{"num_hidden_layers": 9, "n_experts": 160, "d_expert": 32, "router_score": "softmax", "routed_scale": 2.5, "balance_loss": 0.0184, "init_std_router": 0.0365, "lr_router": 0.00108, "norm_eps": 1e-05, "tie_word_embeddings": true, "learning_rate": 0.000923, "beta1": 0.9, "max_seq_len": 512, "train_tokens": 327400000}
Below are experts of layer 4 (counted from 0) of a mixture-of-experts language model. Rows are named router (the router's row for the expert), gate (a neuron's input weights, with its number), up (a neuron's input weights, with its number) and show model dimensions 128-191. Each number is 500 + 25 x the weight over its row's rms, rounded and kept within 0 to 999. Numbers have three digits each.
After each expert's rows: "comes after" lists some tokens at least twice as common just before its tokens as in all text. This comes from a sample of Wikipedia text that the model never trained on. Tokens count by the router's weight.

# expert 76
router:535537540490509488482448498473459477479523503507481530478497488518527546512439458463493466474484511477506501488497477531454518515469493497523486486506504490455498504529497513528479531508473487
gate0:514499521496534531509516516539475515470469488479508512558500512482486476486488493486474532502509503490481498529516542507476450531490479485546504500528533476526504507523516516506523494522514503
up0:504490519528538553500490513513517489480504458495527481536479497480491482509459538488475521511526468518467513485471528507512495516485524471495530476549536499509502505500518519515466501475502530
gate1:460477507515524520515528490511546498536526522490507495492479488515537466497495533496495499495516494518496540472469488483437494501444480561476520491534539515525518460486475523480502487471507511
up1:495477505527531492523512490516506487508479486489533528513483467483515492505480493514509513457501474490519538477491486478465480537482503531495493492543562520554503481495495542472521464464495514
gate2:536486509535534528487521473510527439505515466503478505541476498515533508504488489473500515512470505527473531488519476505470537522483524511547498532517534479488492507543515485485494519522464480
up2:528485514536495522491511489523500464534487486492531497523515486493535487493481479494498499488481505508500519530504493504494496511491525496543498516520458483499513499538510476507491528485453491
gate3:527492499501505493487510478469474501492491498512512558509487506490455453485510514548476493527554484492525539467468514506484553485536519535504520466540526516540491526469510491526546533502462513
up3:540501494502533525474472529495474517490513499508510535530497501490461463479497540556499536518496482475524523489481508524501579508512523548525530434567536553516490486451462487478519518513474474
gate4:517502523504514525520458486527491481449480483484510476486522554542449491498482425476447475491524511481529459483505486493452514521508510521515540476512467489475582497513461526511518508518472468
up4:519514501538537550502490502515519429453492481463490478525495543525508505502535440481513477488503520498527461474530517491480494486505538494511523486526479472432525536523513566521506491596500458
gate5:488542546460505500472487527494493494480479512539481486518455474499492523516508494479527505515515544508515502510502541488482532502516510526483500489543529500460474526482485512475478523481502538
up5:512550488454472508485484500497531493498448489514521481546509492495484528493466468504549501502523527485518491503501535501475552506507511516469575469504443517478481502455486494484488528515485509
gate6:565482510528503519509505533492466533536508507451516514499510480491507517468500505495549529504521512533520507465476509482484467522501484482507529511552531517519498446472496473491537537493460488
up6:532491469526511501524486513533472553515531481484543506490480530532546533509486491489523530521496525505495516442536475523485484507476542505507495490566557490539444465527501481490504521493457500
comes after: " |", " ", ",", " C", " T", " in"

# expert 83
router:496510511485513470495459499490437481482497502524485531468509516488493528527461461475482476510471503481507522485489470541485485488478484480502489494500493521468482520514523498515485527479483506
gate0:498527532513503477517551542539474560500482493451519505533485538431506451487528520517450540502475518528493501534541515524491499487496469487553478489521524461546516511468497476497551493554492511
up0:478504536533507498522514513508530542488500450481538460531459504469513467509476540489471509483495493550487521490500491509508546483476505507509509463525511494497523505451502495516495481488445518
gate1:486516506513498482449513481493499492525551547534476498497532495522493514464487516455485507497526511491501538485462487521445504500464452504478487521483524525564541494485508515493454495537493484
up1:546475498503502482458492480483513478497489509555526540508511479508495528472481493508485527456529489461507516476504473524468485519504461455497482516515516526533545506496524551489480456533446501
gate2:515500511510537482494519491515531487469503491499477512496522450542489475501501470481525519542483500504449494510539478547467514512505538498524497528551524497513512492532480442492491495521499480
up2:526477509542507496474503508523492476489476505477528486500537441518468467492514499486507521527480490499470500523511522509512502527502524480531480513552471485525513498549493441521484514481485472
gate3:467540503496516477484501451471471525485463505510495517551479517519471459501513494540473466559551489519494521468506497506512508507503493481505524460527533480521518509473530510505486510526482512
up3:485538538517533503464459460499480537490474477526470485557466515516479450502495508524490510548531471516493499483497487501505499495492492507517525441559516491486518470461521480466479504522499501
gate4:518493533460530513520506472489493497506500490489515492503501503519467482498507449481464497541495511491480462515462495499487506531523494534482538473509466496481546469504496519503516514515523449
up4:532496518493533530470505485494507466514509497491501539530472491511512477506530469490480483517475487486504462492504511517500513485532528508503505493507488481446507487515527557518520499541525436
gate5:506493513475575506474519531470499467442478499533452509513464519485513468497501542491521506493546540481566518493454509471472519491519528502494479509530535493483497530500491521493474508479543516
up5:539517481490531521503536495490540458491451479515489513529521499483484502492479495508560515462529531451555498478483503497475529500543548512503542459497456502480524514467493486497491501516548508
gate6:528496494477465500532482493467490516494524485457520470485476529483464485481496501471533529525535515520544480441460482482530479521488476470502537523562504500518464457489494483546557529523488519
up6:518475467489494494528461512527483540506552487508538465472435539507498490493503503462511535502485499504486472436543483481510480497488533494509514522546520475557455475534462505543534470460466536
comes after: " ", " |", " a", " of", " is", " was"

# expert 84
router:476529491488522489507529492463514493492555503529468524508451504481487478518486459492524491465507557479488474494486486542466515523502508499482451505498510514490497490496528465491524555466470491
gate0:544498502509490504553536495505482518479467485497506501512487485493540504491505535447448488497494523464484476527535530505497471496528496470512467496493512494565484505475503497506535493534502522
up0:497487496528526535543517477445530513459510465501519492534456454499530499507459559469470487507512478495519494514494493507527521495487514466464503455506509494527503481452505480499478500479480531
gate1:478487470522537467495530474520536484513541525520470467466489490496498501481512481526480536514476523506463491467461500521460491474465486523458544514500490502543500452501510490503528500512510466
up1:496480480499541452478520488527517520504480510528530493473490478496495514496509464540503557446489494492478470444501506495495483508480491474488523521523482507530528487491507523498540496480488476
gate2:507520513538529490489510500528520520500547486524469528525489492523472485508491468485514504493479466516492445522560476529466510472519522501512443497517543509504487510500492484515500484535484488
up2:522516510542501503461514529543477478502501485497507498519515492508476470505507485467513495491484488498502446540542515514501481484505520502503437494534481521508500521507489486519479496503479485
gate3:490547486512484492498492488467489466506513504498466510529482510507459488497460517532510489533563449522499514522457467514526512511530512482472517469489497481541478489511541505507506516508490501
up3:514530518507504535480461544483485529504545502517462489536455504515460475484446530528521509524513470518519480502457463515542522482505503508490511459537512505530484477498512491477479535492510501
gate4:542512520447521507516491478504492518461483497493514501484515505534452488513525470438475468498492507486485471527482506485473536497519508512509537485484476504499520488512455509500533540508462467
up4:531499519502528543490493505500508479481490472493474502521522510535510501521565464450506451508478526502490472513533517501474513477512530500535488495518520483447498520490500542503526503533513453
gate5:508545512475551514472493508479486495478499501514469491549477521505527480526508502502472524507558539536503514476493513537492518471502497487479520478543518493470525538483511456522505550466500552
up5:515537461508511488476531468509530481472478475497490485531521520501474495505499470526528507491562532506501482498499497517483552471535507521477556471476442492458512500460515455519493524502495518
gate6:539476518512511494549507522473480543508497458456505486480515523491490474476486495510519543504544539533527465448445506507489482483485502483501541513541498532521508443487479461530541530480508489
up6:513503499503547507561471508493478571481519481491527485479465535519537475504478508514497548513511518506504473428515478502475510498476533495497510495515535485530472483514451502526511523452509532
comes after: " ", "or", "n", "ur", "ro", "al"

# expert 107
router:491536479437516491492525528502481445491510530493482521518511490521545480498541500490557529507509504504501515506458476472497501518504473498458514514486514541514533526491513530526502549458468495
gate0:513491524524510487522525467519498531501486488470506475506442537461526489500549539500492493479464521525524514509547554510500484509510466470483448497462528506559468551507494515517564518516469479
up0:498484538549511521521502467474550523487517448499522468527433494480498460516508538500490523484488483556517531474503532527515524505501509474445494485489521522562514543497487520520524520466429485
gate1:470506490501521522510528497517511470518525526563516460506514509535518479502459516477495536542461479487480510502447489509480463496483485579499519486511559507557520478516487499473482502474480488
up1:501475491487527510500525508485497473491470501557547509515500488535503482508456489488514529504458473473501503493476478511500449510507499520514501502492559519556539505503486530471504460465458500
gate2:529504517494552511530576483490519499499526493492483476515451518507496505475497515537525505483486518526509496517523470531482521508514477511540468479489534468536537513512479475493498497517498506
up2:533505494495523506515563512514479510495503512478540467542473522516508490492481540512526502444479523513508522536508507508501486522494493526509476450498489488551513536550490481542504508481476504
gate3:490480498493530502481466477539530517506483503525476505497460526494484458509507508521511505569557505529509499468482542469453534472535527506497505478514520497531524504461564511553532536505493521
up3:513500514494520531468451505538509557493495459541461499495470512491485455485485523490513541567508479513480467480474528501490512460485495498524509441520534523516532471465532490512528530524512489
gate4:530525527509547488478496455529476501511493485492516488515501482548471488499511539477486452513490487490483475533478516449478494497523494525490559452496498502439492507518507490515532533507484462
up4:536526518543534513464506492509480463508485460475487508542497490523516505490528527475519437497480492523501501539516499482459503467540533499507520468505504480417474512515512511504531497540512446
gate5:471513523480534555511505515508495496482524476506494485510453516509528442502490511521501501513517554551490509493497516484521484518476522465504452497580552519492468547482476515533473533472506525
up5:517517475498516570522511481508555486480498499470528465508497530531504457491463470523531478481506565536475509500509512486496542520515561507487527478551481532519494533473495490525461520485477502
gate6:553467504514464518509536524500469499507523504453489500484500515503480459493504511496512504500510512528517507465469514503487468508495496504516530537522530536516485468494460426506540546467480520
up6:526495480506516490520494514510473533527527494490522463472460547536506480508503493489484509497487501505502518433538472531507477504496550513507520529509533516541462486520490454502521492430504534
comes after: ".", "\n", " ", " re", "==", "==="

# expert 127
router:506480484479517496503498501500495452526504567546487502479493456501548527511481463467527484502483502477527539505487470485531470486444488496512502509479502509467532544518522517548457531512507481
gate0:530478485490506513503518496520482520512497488491518487550477524467486462490525526451465507488488495520491489523531516504514461551471491498565463493514513500523492519506557490500538502541475520
up0:518477508500511545511499480477525510500546471503532487543457493506490489507477553432476525476514469535501502516483518514537493533455523491493513453516525508519501490485529516512470508491445534
gate1:518502518504519470500492500501514444517494527538488481492473492524521473493506528448489528506493521495472496499457511486445528510457480564507488472522508549538518473495461470478504510498501466
up1:561477521510531466501489488485499464489451502547513527503470481509505494512503501466499510467494506491497478495494490489492509543491477511517474466522499559537532493493482512472529468502473460
gate2:526493479500516516523526495529523481499482459547504495511502478511533512482503466489518530511490511530487469530545497525460545500509467472540536512511561492479511515499518516522504516545500494
up2:541465460536498499485517504559492468504459479534561474521533477493544486490501470476502516491473517511492479556535514515465512505482461472522529491530508510489516542512518490529499528504481483
gate3:509490500511489494500509513488487466483489497486519537525495470547519492487514506552488496518529486532525514462501524525438538490493536507458484466521526508523521502483509507523539538540473504
up3:515512514500513531500459518499474516496523491498507500529469476526510493478495521558521548521492479538551528476495530515483535462494521513487503453525537532508513462483494494494498515539498512
gate4:523517537480543523483545454480473516471509507470521522497528505556453468503482502446452510508470493505514504521501523478434498474558473514498534476497514460464544479524476517505512554520488469
up4:540518496511562533438542451480495470478523513467501539519508487543495479524506513469476513507472487509535509512532521500473492453536505487498534484508503445421517495538520560520511531558509464
gate5:501539504487529526477451497497465501503494515536490487502490562484517501511413481497499485455533543537519500474467561495494511494487517488523486489518512539493474525486509496512458499495467511
up5:515536443501505523477483470486518473512480517511530479520533567477486509508409473532521480454524530499494509458491557506515552504519536499492549488487452540505506507473533488528448495526474496
gate6:536475495529497482510468549520489509521502482447538482499504518469457474482464494495514527506498524545516484455462496495489477487471486505480503492529509535458517464495515459531533561516499498
up6:505483460503544467501442538548477527514530485491565483474491534498495492512491489491495539529485519499520500427494476480491491477462544488483512485524522498486475478523486485547515540484515519
comes after: " |", ",", ")", " (", " se", "cur"

# expert 154
router:519548517473499469494482496450450518486449542506483534495549539475542499515509475479503520520490509514497495507487486445500502516514488510473491505535522532492506515497522520541529507517529473
gate0:511476491524521476502501480510463502512453489461481477515486540505517487483506518512469499464507505485465527530526503473489462519490473505496477496502523461525483518535512502509534487574496495
up0:476480493554502503507473449478525481502506457460514460533459514505526483495471548526492523470501488517485541527473473482508503509475490504460505465512501467510500507499489504509478476525476490
gate1:453474496482499488461488492517548418528529530515491496522518486514525525482493508477508535503509499512472510491448519514453478485488472569457493515508513554561516505509502526492509506495486472
up1:469475515486522497465490484510531442499503493515522501516524477514499533489488481491506535465516494479484512467496482504494463516510468541487482523522508559556551520516529537497543475494468467
gate2:534497493542532489519496466534556509505524447497464500500482484503505467495503510494508529517485521518458484498520449511487532551495535506452504530509512464495477490523493503465515465526525537
up2:530493482537489483496485465551494514513513482486513486503493469485520467481508516486508510499489516491496474545510488497511508551498528490449502522525463476506494501540504492482517492503512526
gate3:485482489529476467503487515499480497492497543493522507514521524490485443470487468542495489532540467523478480512486515531489544515500511474517502499499522524550487475495525509511514527478472496
up3:501516493528496515493451521508478521490506511520518492519506518469502437474479511537494524535483450510455454517478496528512556493492488481513503458533521569505496444467484499478509520513488481
gate4:553507535469513546484487489499525494472482524491505503521516542524450466519494512479466479489470494497517498532487527465495501509520497531530575471494466479493525469519435475460519517491521469
up4:582532531503528545453493509491529455470482496468481502544483527497486484519515508499498484493453495493551513528529519488508512474504537504527525492509478464443484483536468521467515492531548474
gate5:496493543475530521508511558496476503450450506530448494534519543498505493511489504486520483487544535530525508469494507481488552469499512524519487532532546531483520485497489521530507524451510530
up5:499515456500504504511523525518522501486438482477472487538563547497487526494456503499555475478519531511490496492503484501492568503546519555501541500485495526491519474466486475522494526480500510
gate6:536478549502465517527499508500453557496504478447512469484505533468490472472465491491542529504537524519554481480471507485485482522477512489510543541507505519499481448473483463497540509500449513
up6:481473517498495517544481484542448567510524486493540477479484555487537487485485478506525530510503523519522499445516488491492487515472548535508502530502534501531463451490476495507517467490459502
comes after: "s", " his", " her", " their", "ult", "wi"